config.yaml
n_experts: 256
experts_per_token: 8
normalize_top_k: false
balance_loss: 0.00148
balance_bias: true
lr_router: 0.00092
num_attention_heads: 4
head_dim: 32
positions: "rope"
init_std_up: 0.0183
init_std_down: 0.0183
lr_head: 0.00974
decay_shape: "linear"
max_seq_len: 256
doc_mask: true
Below are experts of layer 4 (counted from 0) of a mixture-of-experts language model. Rows are named router (the router's row for the expert), down (a neuron's output weights, with its number) and show model dimensions 64-127. Each number is 500 + 25 x the weight over its row's rms, rounded and kept within 0 to 999. Numbers have three digits each.
After each expert's rows: a language model's description of what the expert responds to. This comes from a sample of Wikipedia text that the model never trained on.

# expert 36
router:547518482500521470481475490526471514503492499489517503485484462462479463487505555520539508511507491490528533489498499510542487485530487461518500490546500474475517544517544466543466508467534560
down0:483465470486522482483544529516496492501468488524518504519471449500486488518460508504503492514522482494506543472482508448513544530516526462501519523540500519528530509511546477466508485501512532
down1:503471505493485502491495519419545474465484499461473506518514490535521531491487478462478477489509493471467513450490522475505523481500457478474496501440490490494468531479472525476478491483467500
down2:487500521525478524509517531531511527474486484509538499518517477496472499481512479496542514492476509537545511530533519487481494464486489457539476501547532508451497488493498548538487439528512480
down3:503515517463522511500531543522543490520515490514508515499480484516458479491483498489462523500514492514501473495519520506517526511463480450485457464511442533493465486546511531461470488488509506
down4:493532484515514549486503507496477526525469490491511482487494553535499459519477532486544532475533494537517476548487494499458486492541463523484472491485523511501488516506483500525505481514522454
down5:493525502503473500476505531492524490515503486477499551508501483483465483492504526499486454469504506447509543494532515522431497473512453486514487524474497524510496482515506492499474508494506513
down6:552522466521515534540494491454488500528509475482527503455512505474523505528516547506497566531527526521495505519472479466532514505525507510509471519502521482474468524504516540523512519497491518
down7:542543496513509497522504479475453485509484492480480482488488470494499525558452521512508583557511461494521493492517486505469488504516508536465471462553503484470521528542470460520512500500515487
down8:528490491472539501486543527488512498487523505494510542563481514533502517506508528550494468514467539525498513493524488522488490510493483477490438473523473473478519516445514529483469456467484531
down9:473479505549487487507521506522530475473564548469469483456482515466519528485502446496512523487529510501495495513490513535485474497522472469519524491458503530529492481515480462506522490475489520
down10:520487524495474503505465516472459501476481481440491513469515496504473534515505476474508433490512557547482483516506488468498515503482512503515513485529493521535505537546461477539532475485515473
down11:509536515490540507512513480513494503472512541489481507495496493497530522493546528521495398465511503505473498476483526523542503519498495551481516496510497495510478543465478500508533495537492455
down12:483453496508494452534500516468486497426495473498513506489521537521532469476514500499498513501560543480475513510495516507497497498542522489514475515507562488497494544474510514496564494512514528
down13:481533495531521501507453524488513507505459550470517509519536514512483515475481457545479512489507471480488539505507550466494460487472521487499525497524529483513516469515496511500488549508489493
down14:561498516510464479488494501458528518516530505552472496489505501474459468481495503547515494521478494518535498465505465471478477513493507493533498485513487429517492528532440528463492459478472486
down15:466488520486503518514418475493515491518497503465506540517479519439512488519499492484463473462516529521487545471513507488502499508471442492512441478501467519456491506526489455522498485509481477
down16:453453520494479545502514468498480498493497526543503536507462491494526492463512469524502621458493531545484500492504484553484484462416529479485501474512481507531519481514510524516502522530497484
down17:544533491513476466496500544474481538502494471511501478528495515484505531490481494530508495499554484513507516546540495520513489488505504532516539499491497471531498480541475520486558496510530476
down18:469516489481484528493554496493442503500516456474495514485509518501518560515475515523489543490479513512405493532519515482481504493520457497482495497524488536504492484557506468506441465515504476
down19:517515501483472504491514497487476463460545514477468518499489495473504460526595501471522505501475510519474441475482483507504489484506510517500474511484480502541475507502541475516485467540490520
down20:490460478501504533523521459462441525506529496487521486512505456499522454497493475514497452529518484472501462502517535477532495479466529543487492487515511483516492526468512522516523510512472516
down21:536489486473518442519493526557464478489480517522492522499518469496458510527495546506465462451522496489525475474528458464490496530475470508516482528509496496469480436478494572498516514538488486
down22:485521455512459458501559473537473501513454504498492522512517500448541545506454484512498414507514533500501501497506486454468533418469516549544496503485493525475474513500485471497497490525497475
down23:448497523497503487463506476502542511500490566472491516480501514523523489497507466534495593502522448520502524512516522512503509510511533478500520436490473500529486504520479549486522545466507493
down24:469487489504464519492492487477522472479517470491468483489449466485558521538488452502518518505499490535497479516501461530534483511458517500502503484508515508545463453533477482521523523543502470
down25:488477455489522491539476484513513515498569522518464466484482546516436481496516519503475511470516504521530501476510480492511485514523506514507513544528516505492495488497480507512489497497492551
down26:486438494465453493511521464497497518509546510470482558518479536517530487524460514507468547527508489473547508513485508506481511527486508521484496498490502523472501440495506475480500531437455482
down27:493518497532474502545467485464540513489490499440483513534462459498487494521505479474497461488492489503495499480497535513469510464480489524533538525505521470511494511473481450484506457517506515
down28:528508510487503521496509485524463499500485455449497513528528492489472478531529519474530495502509534534498464541508539469522519521504461529462476584479473515453460516491550492545500509532495501
down29:490536487473502468499530515517517515501515479552452453491524503458447505542502495479480433465493544515477473563546539477522507447507492499513542471535491520546490497511474491474465475496518468
down30:468509479510517512472456484452458507461516508500521501464477485504473483505503477518450496414468488461478523518506478504466477467484482477520476503467525494432538503469488532473530458528532480
down31:506466472531455529541477457449466485514529492468508511498486504482525484458524520490548509530520526533513495491502513547482500533529510496506475514530494490460530497546510521467539482492524525
It responds to: Opening quotation marks and first letters of quoted song, episode and work titles in discographies and tables, such as "How, "Surveillance.

# expert 7
router:471499469508499538546522509541512482514466480459508492532524528538532539481539475527495523519484487482532470501505501453522500516521489489519527505519527507500494468507509475509450509473457537
down0:518509534514492508505500555447522501466485507524472496511531504489522513489486520514487529486481455503535511523504474504505536511515486454521538525517479463474539477480509494482535531481506467
down1:508533500479492484516483497475544494516490457501437446493459539460517515501481445501548577560448494544513478533563473515509507499487525489505510459502548516491480491535496507495502516475471545
down2:561539521509542477438465514522500494468515476523531502469520503535504492487511468449495510504544509520518526512502518535506484564467444523456498490481522487502507505518497481521532476489474550
down3:487510497523496473546483518506472466523496552475482491492540510538493525524536495529554526470509490487478459520475524511509510500457519495473509507501526473473493496517501479501502508507493506
down4:509477528505497493509512516500454503523506501516475559475475497461525559491472511496524490470504536521461498517527496507470475509511473550464480462473513488479459524548520468465486519530519518
down5:553476552499504482468483475471509494510504545455514468475515510513486498508519514493480517504497502501516518518493559505520490505491532493522544520508521474495487455503509508525464452524494539
down6:495476530501504468492504491481504512530462517454491464481560524496530514472521499512499530470484458472519515523505516440520523506565481476532520561511499516503537518517481449534472541508487509
down7:474488495471511518495503512516505527490465466441498532513457515506510484499530554499496490476509469531497497468512525479494540542447498524507461457506492477512478558513468504465535473512517511
down8:490515471492533472510495468516483479478522546482504483442531501501479497483552527519477493465528545477477480520477487503490498493501492482502461469509466510512562538471470539492503506527517464
down9:529507489513542506490560479505442502459488469565501457531495519513444495540506534493525456551487503461484500528480506520487530498499529470518472513507488487503550488509497459455585488502466527
down10:461536526485508497484507459537501504475545508506474507503483534546481506522526505493459516481484521496520498510447516510501462518458454507518457482516440499508508470506503499482500552481500538
down11:489519469534485509477480496532524531496551512515538500467546487515520440498466502501512471497476506496474514450491460480521462520452468478473497489489486519476499470480516482517509475509506555
down12:496482515486468463500465450496504520459533501482548492559522478506495463501493475484534528493538490487511472513488518478509531482478511452517490478510498538521509511513501457466494503511484533
down13:521489542501517526468496550459524502518492479484519501481508508534508482518501474473506556450588490505473491511500524508532524499532488502466511496551478481483517541496472458503482523523539503
down14:504492515504498474470510504525509510513495503468490430481506544512469531526500494523499555469505506555477486538532529495504487469525510494504519451509489495521507513504493483477547528507482505
down15:527505486556484475496522479514475523550493541496497541477498477524460491488487478530529515503473471574483485489473483527486500506495489504498506502497550535477485492514518505519499489479543487
down16:458502527491517516561455504482458479505491494537528513483498459511533508512493434508510481524488502489531458477499495521546489507491482522510519544500499509518518533467457456481515484518505476
down17:479484481481506561518481512493538457512485472494545507522536504511497509484503541502498539459497523479551524473494518508491539516555521524455499552470528515506536423525502509488497503523468498
down18:512494499535519490507484490501508503511456463478521495526512565461522540491506438470503486563527495494533505511493456500500480487502494542520529485511467509516520500504522522534502493524502481
down19:460509489524522491498487486544531513468484494509503479494519519476522484526491505467542531504484499483479532532479476491528486548477485497560468463501478500528514491483478510502510480516525491
down20:475519483480491518529470489475486508543468507563468492514496528495480489508506482486494449489478506492551474494498480510507503483538532493516457498521524497494449543496517507444481494513452521
down21:524515537472524462489462506500493549407487487530535510533463479494480507527445482464499515487512487525489494538505479479501455499466485459476480499503493513474517488537515540517502473498511489
down22:478509483509481489489532527481529480514534502509552530464496521535504482515526459485473594485515523510469470545508498474508490496489512527549549492515479471462490487515485536506482467516515481
down23:503551503504489487461512466463485467466545450497516469491501500472496467501552527481507482496516465522523474555501480511448473516460555487525474526489508548529491499530547483520447497496512522
down24:541521491521500503534500531512462502488474510480536482450500457484527474541509467519491517506564492545518488508502508486476485473540501523487485542467459482522530557492502527489549506435487494
down25:515502534510517472501496458480480549508533480521489521500429536454503471491532503494465470510522465493536467461507522549491500473481489502472527469530500482483514488462534525498511512499475470
down26:462484517512553486527543489523491456513425513512505488523502516515497471481528539441508524506491527482483501462470511567488534526494543505494479510490507509491526546474457483466498460492527511
down27:459524524460464487485520456491513499520521510519508464510511431509514495520446502473464456523475497480530509498461523506522531499502465498458470486445509468483504515497471542500526494449514504
down28:515505479508528514474498491548546499481528502482474515464501488425492474493495471533515490507459518539530531482488507456465553479479486467483436521500524453501533496486539455525523485493516473
down29:509497476477482437509472534532527465468498519496446460478477500548506498508522519457550466521477454474461501494478482448514490499504469496539528488524499509448518517494483522470482488506485498
down30:527501513434508465516471469545522477468553489491504524534508479486539479450487448489470464473522479511499500486536426547505500488473511519522514453479520447508506511474496513535503499515525476
down31:503498484497529469521492480453484520494525507514509541502449536514456523477548517500533568512529500530532506515517498501511496497500543508509504491516510480501503526459474510512478529523498526
It responds to: Sentence-initial subjects and copular or ranking phrases in narrative prose, such as "It was", "He was", "one of the", "marked the first".

# expert 46
router:522492566523535499487501518507532482504496531490536528519522518434509511471504506535499503540479473467544569501463518524528484473498516479470431489468536502506467497488513494502513466463472513
down0:475459481514485573502519526495514509539470513548487453503437480464502511521479545473485459539519491503512475512478455467462456475482507529507519512472492489531495503522492450506490504507507482
down1:520496511477516520460488528497505452438480487503473481527523473496514490486489499487486557515537508501492478499544468533507535514482489487530498509473553520507493493513493482507489539488484508
down2:472511532492489516532483531475554474500504483507552503547517485509519526502506490538501493523536454511498482497526506511484522450508483554506487467484467491519527498472476527513443503491484542
down3:472435495513480456522531514448521481507480471460536487496515473519497531481500471532540527539516504499499522509492553483509528507514495516501493546482549506480526500496517501497519519494542496
down4:485499519556481519473502540475537550500510509487453490476523457509477496532524509485459474471509526475520475495470528524530530524519489503532521531474517515470509503535492530491485515523547516
down5:488523514463473533552511468531462472485474508520468513532506464539478520525509506463469500500540511515507473500498490452491467500483530541502465524495492509506497528502526508490490524499524480
down6:465477464501470477481497505478506505509511534556519521531474497520479538515511490503470517516484473550422521477496491496522516519493495502508524519482469547477489494492488485486519523520474485
down7:486497462518508506511509507507513504513475497489493517537506496497502505485502460504488574558526488525515493515459470481489492478529512486523486526473503463557487468519484472486519525469517540
down8:456485514538479509499475442528438514497506486458522509471530530509492497461537509525532476507473516519503510496493489477517548498454490511502498490516456507547494475533487517495489501521480478
down9:532524495492490511551501490533482491491505471535473503551481493465465509493540534512507526462452503500546458495502524474527516537493511500530476496558528485507493522481472495527481515488518450
down10:562450516491509471474493567494519502496452449513549490518494524530493501525489492498529434516540539466467537523495507461507487498497498517464487488519528530498474490478487487508549473498478539
down11:532553459539500511550460467540522505477514487502474496477487519506428478489532494488527488531484493522520484501542524517513519495496540483507515506502469512518485521500537501500460515506471499
down12:474497490465448497478480514453536520483505470515527485491477488498532477494481497494510497533426477503515475502488464521512546556505524538457457521493510522502496468476517509555511501511512531
down13:504496497492502490508512503483475455478524473549545498470493510546488519512522508507504416510547491480533500492493526480463517512508455497513454507484491442499514499529496488450527561509487474
down14:484504499491546480508496486521522466492514477496476487499457539471520456480495526527502493450449471470537492529549471500504494477499463559533504467502447432489506522503501503487525543466522484
down15:504499566459498502464481519555487523526525464473507505467510520520507476499478530510492492504528525475520489518526513529485537474520556472491492487519520508526524489480507512507522536532476499
down16:510488466461526506501519525544487500478454503538502498509496506437446531516475481504515492507465530450504462470546497491496500492521465465499506476499468540504558512512532527524505532538504471
down17:497526529484512475510522510525493506491477495470539478521472532438548534496488498515509445508501496500471502482560520559491566554518474516531550513508507463529517495513514475476505510504529533
down18:472430506534478495523428501514495508468512503515502525502532541521498475519469545483524417494506498495498558475507501472512480505480525491530500467485528522464465498521513445467493491518527498
down19:464506516490478520505509563488496518505483533452469443464545447458494546492489503540507486500439509485480500505529484497515494491474474499501520536503527498472502507500524475523502492515508505
down20:484502527492509516486514494532463501530513489500486518551517482480517532484515477471500485540517511414517487503464536510461498514476484493469488491530481443523523497463481465517519466506515490
down21:510447489476515501467507503517513515516523457528485487482516530439525458522493490526500518507512495505499452480500459489526505501490513505475513520519440467552479456504506562465509466503480532
down22:503505499489484459486490483474518495513467488468540462500528492525496465518465438490498457481515459500473498490522507518420493466505471508518497478529534510504494529504498479504526542506536500
down23:463512481515526535511515532457497502517469513492515527522503494533479502534459479528476543472467466487511437517505502536519502488478499443496486511514498530439492484492495497484490490489532493
down24:542518538529494515495501541480494497468560464536467488512510558534491496498500496469484525464538504471504497550501509542490480500506488471493477512523487496509523497452496491542474497459487548
down25:493510497510516488480486507477467499482523510516430508498521492529510471486517425502465472510501493503538507468510487482488512565484506484498507523508477570470519499501476536495476423558442492
down26:485503448471473526500469481502525494471522519510528487505497503472513508494501512533523505546536474498467502532508506481506478472461510518510509478440530493491478498565483494525506494492499489
down27:495490484502486485475444493469490518452497560482530517471490517496523508498509515508519526503492481513512515498497448491497487522522473535514504464543492511486460474500521491507579504496499514
down28:527529448514496522538518499499499457490483490474572514481502481510507489500460474531509473514512507515443539508519521488514539564522514535487529532477480453519506503508530523498518495494525515
down29:486512491499481442490531497461490518422528493488503492502527487508490482466530506493483549470453518470519497462492473499515513499473486521465490498445460526533418520539497483494518480490495524
down30:536459521501490516474505495531485483505472502478553562472505520498538505461550473468514479535492493503498510484497489444466509480532486486478494496463545489509538514503533484470476501435506500
down31:555469503519494471482451521488467513489472504480474504545497512474450498514472465510534501513498548501486501492522484501450486502449541534524493518484534504436518496485493506497529478492463499
It responds to: First letters or words of section headings and infobox field labels after line breaks, such as Champions, Technical details, Gallery, Station layout.

# expert 56
router:442492494536520467456530506489520481499519485526504516510530546500512458560492497489513499524484481478501538514502525494537515512519490513488504488474451514508503498481478539552500504474523464
down0:496486475488476480478493540474532482511507503523460507523545464460454508481483500497467473486518534459473532478512457484493492540485492492513495487499480518532469501576510471499535525505503507
down1:493491468486502489494511563513494535477492489505483530496489528539535491488502503479524474485510455470502503503513519479520501516505524506521504502496543532463568480511518480526532506461489517
down2:523479489493546504519466489468460508475503508505505490499542486541547492536496493497507485499527498443465570466452568486482444494478473455516470497451481481475492534489479485502534493507512468
down3:478465523463439481479521481495530499516535550446482519523476476526551511521470501514488473506477521452465510500450519454516476504505506541490501549467519513519489500507482475492479501462483454
down4:539487516504457532474482515502523490490524448499527550511533478488476538477506516482502499530506503486516497504463519503509539476484503525485478528519484539515496521474512510505521452499507458
down5:478479475494486499530541528510522502469499496470518532507557541485503474503466471499487490536479476484491501516527458560479510483462474507495526506499482502500493479517528497476520468527533455
down6:495504495508471458482470496505473489531465470514522498496493466491547441521440487509510482535498452479536509568462512489522505509505522512491541495492509464520472517459516489513495532517453489
down7:511482506497477473507478496473459557455509491457526516494529507506478539492475487480507542494505534475535473502506508552504518513506516494516525441526472523489465537448514492511515499464468485
down8:488485445498524517449531494478472467508494488510505512475482518514500514490482505529529510502513530542480492503450499506510521488452481515495493510497457530525520497486470480510525516508507557
down9:505527451535461499498483494514578474474503469484526452484498495507491508507505514468507543475499478487515512480474498503521465499578546510486493496487511442483494493497512480497534516476495465
down10:560487516453533509464526563498507504514512512505500500497501494511474481508505535487524451484455477459472474534529534538491478490553512483514515523545455463506495498521517502488511489505482484
down11:450499507439531496493482500492509480484514529465493546510457498477479469505480495519479501455499491521476418544495486477512489512498506479488477490524520542492491497509479482480522503534553495
down12:469504449477527502481528479518486505561483503498539514486512484482527510504458492516484537516503506474524484463496465465476534556522499509512474460531462537490537505509497522481457522533507462
down13:513518540501516456533480507481459528517528485521457523505478534507537458513482530454500456463529503480472506470520488554477489496470503487435458487558504480532514499495538522512503508497506569
down14:489516505476512489486452479485524477475504512477522505506522509479506530478520502532499510501469486486471529507508487499549460464478494511523511529513548480473512510469498516473510570519488514
down15:490484489456492501501516519540498513487486501464544514500521495509487497491502494481456437476545502464495486482488501501488505486490505496503524510502531491481471499476514493496483514531477516
down16:476524496462491525524483495559455529519498495497487544461526489501531483492502484469469534486481464507514438490493512480446485483490519502488536501505496525495486457492513497478500507498506536
down17:487489475508466486530531516500469515491459513483471499480529483517493522500499491503480517486476547484480475458496472508480559519462499492481506532523427565510499489504539534498511483519500490
down18:511493534479486544522504473518478535541522508519542509491525491502499463492485509525549484494476548451504484477518560545464542487453540457499511505463518538507470497479492504485477487541508499
down19:522523529484465480442490487510537508488475475465503488502532519478505580494499503504496530495498546488530482487497453519487470523478524446488500472478496526462530518488475524486515502494507490
down20:459504545474450487480475525491497493456468493543497500500489531489498546521545505479483437499470496551531554463502515490442519480478509487509489498476505456529467490501502503513454499436443494
down21:490520459490473469530489448490513470481469484491470503513480524518505494469458461511544477505499503475535512508469503525501484486484494540495524531488455485517561492537511507461473502466511512
down22:500494485518504545481504484489492440520500490479506498480526517483478492519535480538484579453490503489511535509502485497568495474518467526445502521448454549509490508530488490533538488491519486
down23:473463513525448474537488493536500481521502473516507486509469485474475489489521476485549475490428494522460491545498494505467530507511475490532485497512501496508513503501497440518459489528497508
down24:491493510488481518496464458501490543512483471489493434539544513490463448511558472513500513547467497503520504513512526503539504530519500504486517485516500495533502541503489512520542484477500521
down25:539491516436468538459475512521489474525502463534479524475483496536482519523501539455483455464466498516549455496471487537545468490504486527474526492496557504499413482497513514545481476466479512
down26:519504466515498509519526447488531517526467458488515513517498528507494510516499559532485503518541486472500512502537504498511522495511473488492556526455489471490496519491534487496491507482493510
down27:495520506485504490519479495502503558518493523450482549513481457486473509527473515531513494476535470545491475505481511510513466492514526489493542493541534518515516504496494503519504534485535475
down28:510473495532476536470447525487484534491525489453469525502546501489475495517498512483511494520506525537484453464475474502493497469518545517419499543479488529512516504529513474514500517499517493
down29:516533552559503546515486450535529495487489510513526485490469512466499483455513544506491450501474476526531529508468504503470454497510461482526460470503501475493481505494513506480500518474517534
down30:522501506480530473509516521500525511497509469532459501517460505505496498529531463496520473507494554500461501448518555472495519500481492503516474497515513517492532543507515511529576476508445467
down31:520484505492477479470492537454498484502503514514470535481516503452518531474500518503503553481496547500488548511541532517460498513485484487524496527523530519507533491499479486478511477497512475
It responds to: Tokens inside sports competition and league names, such as Cup, U-, Championship, Champions League, Copa do, Liga de.

# expert 25
router:533498537510494501533496524489532490480504496500502525512508495500472482505499522525514492515520469469534512469532543519524496457542523515481455492509542535510488498526464498484510460457528515
down0:552456523527452554510549526506506470499496500525520511512515469519491468497509457525463557523470504470487475489511493504525475474511512495500495497501526564494480461512485488504515499506519485
down1:512511516504542550472522526479474508510481480540469504538542501497471520513519496517466456447492491519527497500498510502483511432480512490484517503521492491506505487513514515588467528484453454
down2:532488495475493533499494482536534484511527525557496499524494513497506464514546530505535446537521560479455482451503510511512499473508482480510514525524537528512500522472487475487489504500511520
down3:492496491515536472469501535494491519469487460462517516509523509500498495522520446501510494515515500474481484524487498475512507516531521526486520513455529501513474546516508465493455535535516521
down4:498527487480511510484462480510508466485500513453535466503453512510492492464487507501488465453505553511493487519477478544513495507475487511478506486499506449511483482529494470535490512490489552
down5:516483564518486499474480529493516478506463482498531487520563503493506470459466467501476501484562521484526519504506522475546471463453470514454551491437520485478490516508477452488464466535456538
down6:486474531532499472487480543461545527527494507475523523525536498486522492514479465529521492501500457500479476492492476532517491497519530540480472499447537505485493522522480512478576492485503480
down7:491512521479563494536510459469471532500522513509458520494490491494499502551498488530503481512501500490525486501488495507467479504516529497468494510486470517554495469467456494510470483486512492
down8:542536505498489510473486456549508449489504534559498517472479546472517512528490485491494534497462497529528500490475466496501507497521504449510500476497489511481491459493524491533529516517508512
down9:505516490508514523485514475475483515519487477564493506447487535480497595527520516505478532520480541531458504530481487512524521556516513509527455522488479523495503499511526468485500484478495483
down10:517499534534490536508497481516488507488495502483516490453528566483521531498482466508530504510485515546467479520465477478464519537493491485508504504489515510505479531527505487512493502514507487
down11:507485522467497464493498475530538519508487494482555521534547499515498479493492488515440400525544464469449559497496521490467462514488492524446479536464530525477514511515472519488519495519500477
down12:522537471503491509536502516526494488562492485518442475493536505500448489512487432453501510458493527507527506526521514518477500548512472500460500528555537476454520492496512495522499496504515527
down13:511574467533510521509474524464511545458501487477510484468473494445441462527499503451491454500459525516475495525510496521493512504524510529511485491513500519515491504505534516535489479489527464
down14:516489550498473501487470499467468490498530490517490487487535503514503478513489512515455408441528513466546530483466474527519499494527507500484514470520496517502517532482482489519515498437482493
down15:466501487505512511467487546535509455499530483504499480453494433478472498533488518516468525498474538496487492505505545530483502499467518481535510481488470514473465494506516491516478469507537515
down16:552530543516441520492501507490475508474525528500500496498489463503468543514510534495497532476441527511487479515515468476461499525500530513489510520507517523486514500502494559535511484513507500
down17:475445543497502446512495438486507503487503496461483542548471480491527503503464500507451475513533487519503487498453544524507479536480476525504507540521483467501513498498507467499482548524504537
down18:479512495540475499509536461506515549498487508490482484503466505455481458491451514498521528502492497497485480464506472487485499450475489487545477531481487470506481495505538525454495513496506511
down19:462505525529511481509493464493538528505502497530492485509480548476473497528510530524494479470453512501479432519502523524527493496531513464498535484523466515522509503507483493454528485490479544
down20:492462480515468500487504490455528504505491495475495496501491491480541518470523493551529584515500503547490486526475505518455504506478477488538484470534540496515509489477507533523489469475526553
down21:504534505514471526558490452511484479511489474535487513488496512550510522554469485570494518491539504526545483501470474474510513513501511487499514504460507480475524484521549507479494468483509501
down22:511505457486527485488530483510496531508490502522471543467490475491493540515465491498501517499491556483535567481482471561495533518483509506510525431448464484508518518517502489540512505477513454
down23:496498513491492511476501477460500474516515526482527487495508522469467491496486473496462468435506533529511468476516502507547468485473491497502504508459535461494565513505496522506491525521508489
down24:484520475509485524525485498511514496522497504552487567483487498459528518477510465457525447529475531501544467517552529482503570482491547472535480460488506546536478499467507479488498506514495535
down25:476562456540503481477529461500482473464513484496501490502501456489464499494451504524482479506516513501499508475544455502500494507516526486502558535473478514506473478471496522525495444516521489
down26:463526473483495503532507422488488533534501487522516501505508520504506470521522488548503476468463468495517477474500484502510459495486510489517501519519475422507488500477516514533512500508540475
down27:470477549481478510488519485503532510488483486500545507515479548488486488463476568526488534528455488484512530491500493479513499516504437509505529493489526505497498523509518498509495550519543472
down28:512517486524513518521480511503443554498536524553435512498484453475492527557507545531457518491453464519512472531488537503501513545494521516525499508496493496458486539480499509476503495503472458
down29:497509499507500461488494507512529533508491532477464514493506492533499518493485542499520490492489493526577520530529506537536532482518492520515517520499500476476499504458524469524470527488503535
down30:467492531474483516490517507503481456512495549464493488496490481450488504483478521509529549537475524575527496483524488529505492449525465534488564496512474490543483524455494476510491490494467490
down31:507461476555501476503487497533488457436511497536490500494521488510504513477501509467493416480542514504441473533484557528450505515520457533530538511483508470485469486492475473487500499506499522
It responds to: Line breaks and the dash plus first capital letter beginning each bulleted infobox line, e.g. "- R" for Rural District, "- C", "- L".

# expert 30
router:468534483511506510506486512519536547522450512568465525471451504503523504530510502457538487543522514468515544465495564521501471515451506492449505489517523472477508522512527546526510507481470478
down0:501477517515500540457464502496512479472471476513515492468491486561471502507536489477564455514522533469456533456518536526540525484488486517476490507494499460515488488502484465521535488482486509
down1:515487494483504544513533495531489533482490496498500492466505535468512482493487520470526455509454466485526506518528464507529504486475512514511494517516537447526526517491543504520467454507501484
down2:530471500501509470470510521530541489503467484478498479471542556532508509474521491506480467510519502512512470488531456510544524542513558495476511518530500485492530485479569516509506440511486470
down3:451427474479480497518495478466501467514506500488478515532478470522505523524458492513477541492478516482433484512463487472493511507483482524503516555472458539499470463508500516466536486540501456
down4:443494468480510505487500510470460546503492513535462495574505458525528483513529451504502530522486514446475475479514498469476498516472467511473536500489479528455485511450528565501500523538533474
down5:525459516501475503450523517524480522492484507483537553523554487485464511517487478529504513485546507509542511497511497506489490526533465516480505488517543506494520499514506481479459515501492473
down6:482474492453485501504490495494483469530487505519441483522494461518534511539533515507545527499511537473500507485491459495491491492495499480450498510473490502490470475487490509485445459475499495
down7:541515470506503465505471467523534541496496504486485472494517455494481542528492539507525478485484498491517512464512510511496475493518438526490561506489480488484509566506480529505539512498503482
down8:490494559548499504529474464487458479499514515460493536479509502498508472526521497457491441509506472514510515498469520514492455517533492516501498498502508497464531473508497486474522498512495516
down9:474513504491545506476534516476490501534514579531525500508500520486445480516471473473496536522531482457473490470464490534452488505510531474510523518482546550504506529505518450471508516516518519
down10:551495505492512467505488515521534546483495483509504516513487465482512492505529475489487496511500496485501500441529525505470501495525515504499489485507531473496500485475487477509506440484462541
down11:503468530530500467517518479511419484464497464506488480507510492488484509541558473520476519484501458516477566527501509484530452494510516515492494518474549515536535509517495528489508498484480525
down12:494463519534489492451511515498535487442537475539469469510489526496467498495515483478504598479514499518488489534533493511473478446459488500507519495475495504488516513533468491458543523488537473
down13:519512522544507485497511514484532512497483493528540448503489493509516496488469557482519449540479490511566550493460479457486530533504493502463488490527507474457501482499504477508505541471516516
down14:517522475529528497482506504493473513461513531515521502479479489473517494517501509531515504526512492511533479496505522493440529484514504499486541580472533499474482495538484471481521485475516494
down15:491468478486480546502547506506497446515489471520505510506491486522497511500481517490467576463496528512482490516484498520522529511482480488524482455535476560514516474493490535502461515479513490
down16:509535522529498496497455510494497444503532482521545508462473521483461451489494476470500504513493474501521517502473486487496501525524472433516531504496472477467507492515517509482534448454528518
down17:489517501532504535472496486520490468475536490464492533489520481511462525498499509535481586476471526486476498490496520487482465459476486492470492457465476536489490552488515527520524490473531438
down18:476508497511494483523497507509450448512521500512458459512511510530456527535493454509491461517524522476520487474483525502561485513466474534475512502458504486547505452476495513475542479487489529
down19:497525535504503513546540511492485509500490512510518488482504494519539458526473557468563548511471479482550507510495535478550501504501482496475454483495564493514535536543494489501476529484499511
down20:486488534514512485471543446523543502482502591535494526473486479502557488491528507502487480473538500504499494515506466496491506488507505480459531530443492523482490484495485508474503531533459484
down21:553508479495463527457528466512470472544503513508475496472460507474537490454502482473518502558500470487540486515548518460499473477498496534494464493541518488502487506473490496488518469493494530
down22:508527545530545512479527465508517503487460480520508474468529526503513506501499489509530451472494452532540543534498475486495506504438495542460470490423471480483512512496456453505478478466479504
down23:499520506457485469507466537466513520512523507440475527506528536497463483505478496474500394503519489504512487474528510530494509463499541525538538481476483468493478515497492514513462503532496492
down24:531481484493493482526487503486467452535518503531506507514499495496501486525531505532508489484500529518495514516526532487473498477502494445500525472497458537473534541496490466478446511466484535
down25:525489554501502526479489530548489488521510502468476528514481492538511505491519531542444482483511487488505521513528497484519523456524488547539499532493506492499481503495466477514455568491512482
down26:525492507514494491539495518487498558474508525444522527484508463519525490459486474529541491494466433487522484502480463504456516516504474525534500497508461491538492537494506497524504471508490469
down27:505502484529496470460481469506468505505499476472514502500519485463491498532529509506497512492480439544524449501511489509482520524486538475514490489436499481545465516455469536496497476490540513
down28:472506489458505557496529499501440490559460540534496517528475508515504493499520485520538469502509506443515507497522510526516499492497484477501509488498516512500516539528467509483466483518498475
down29:518480519483531500491469534478453510502514503456535512506523459499499443501493512477445469501528502477481518528493492501499504511505498489538540494493487488534485507523526496515525502498535509
down30:543540493484493506483475475527505488501502477482502532465459472552504498455526511524500550498514537493506513504534501542517496502465477482467540516508564473512489472506492509463486490442463436
down31:494481535454498523495472518486493477513528520461474470523474474488527505493470535505501452510506550522504524484446535521463496537531544527484521470493527474484494464482495479504555508448521480
It responds to: Initial letters or first pieces of capitalized words in titles, award names, agencies and table headers, such as H-onours, Emer-gency, Rec-eiver.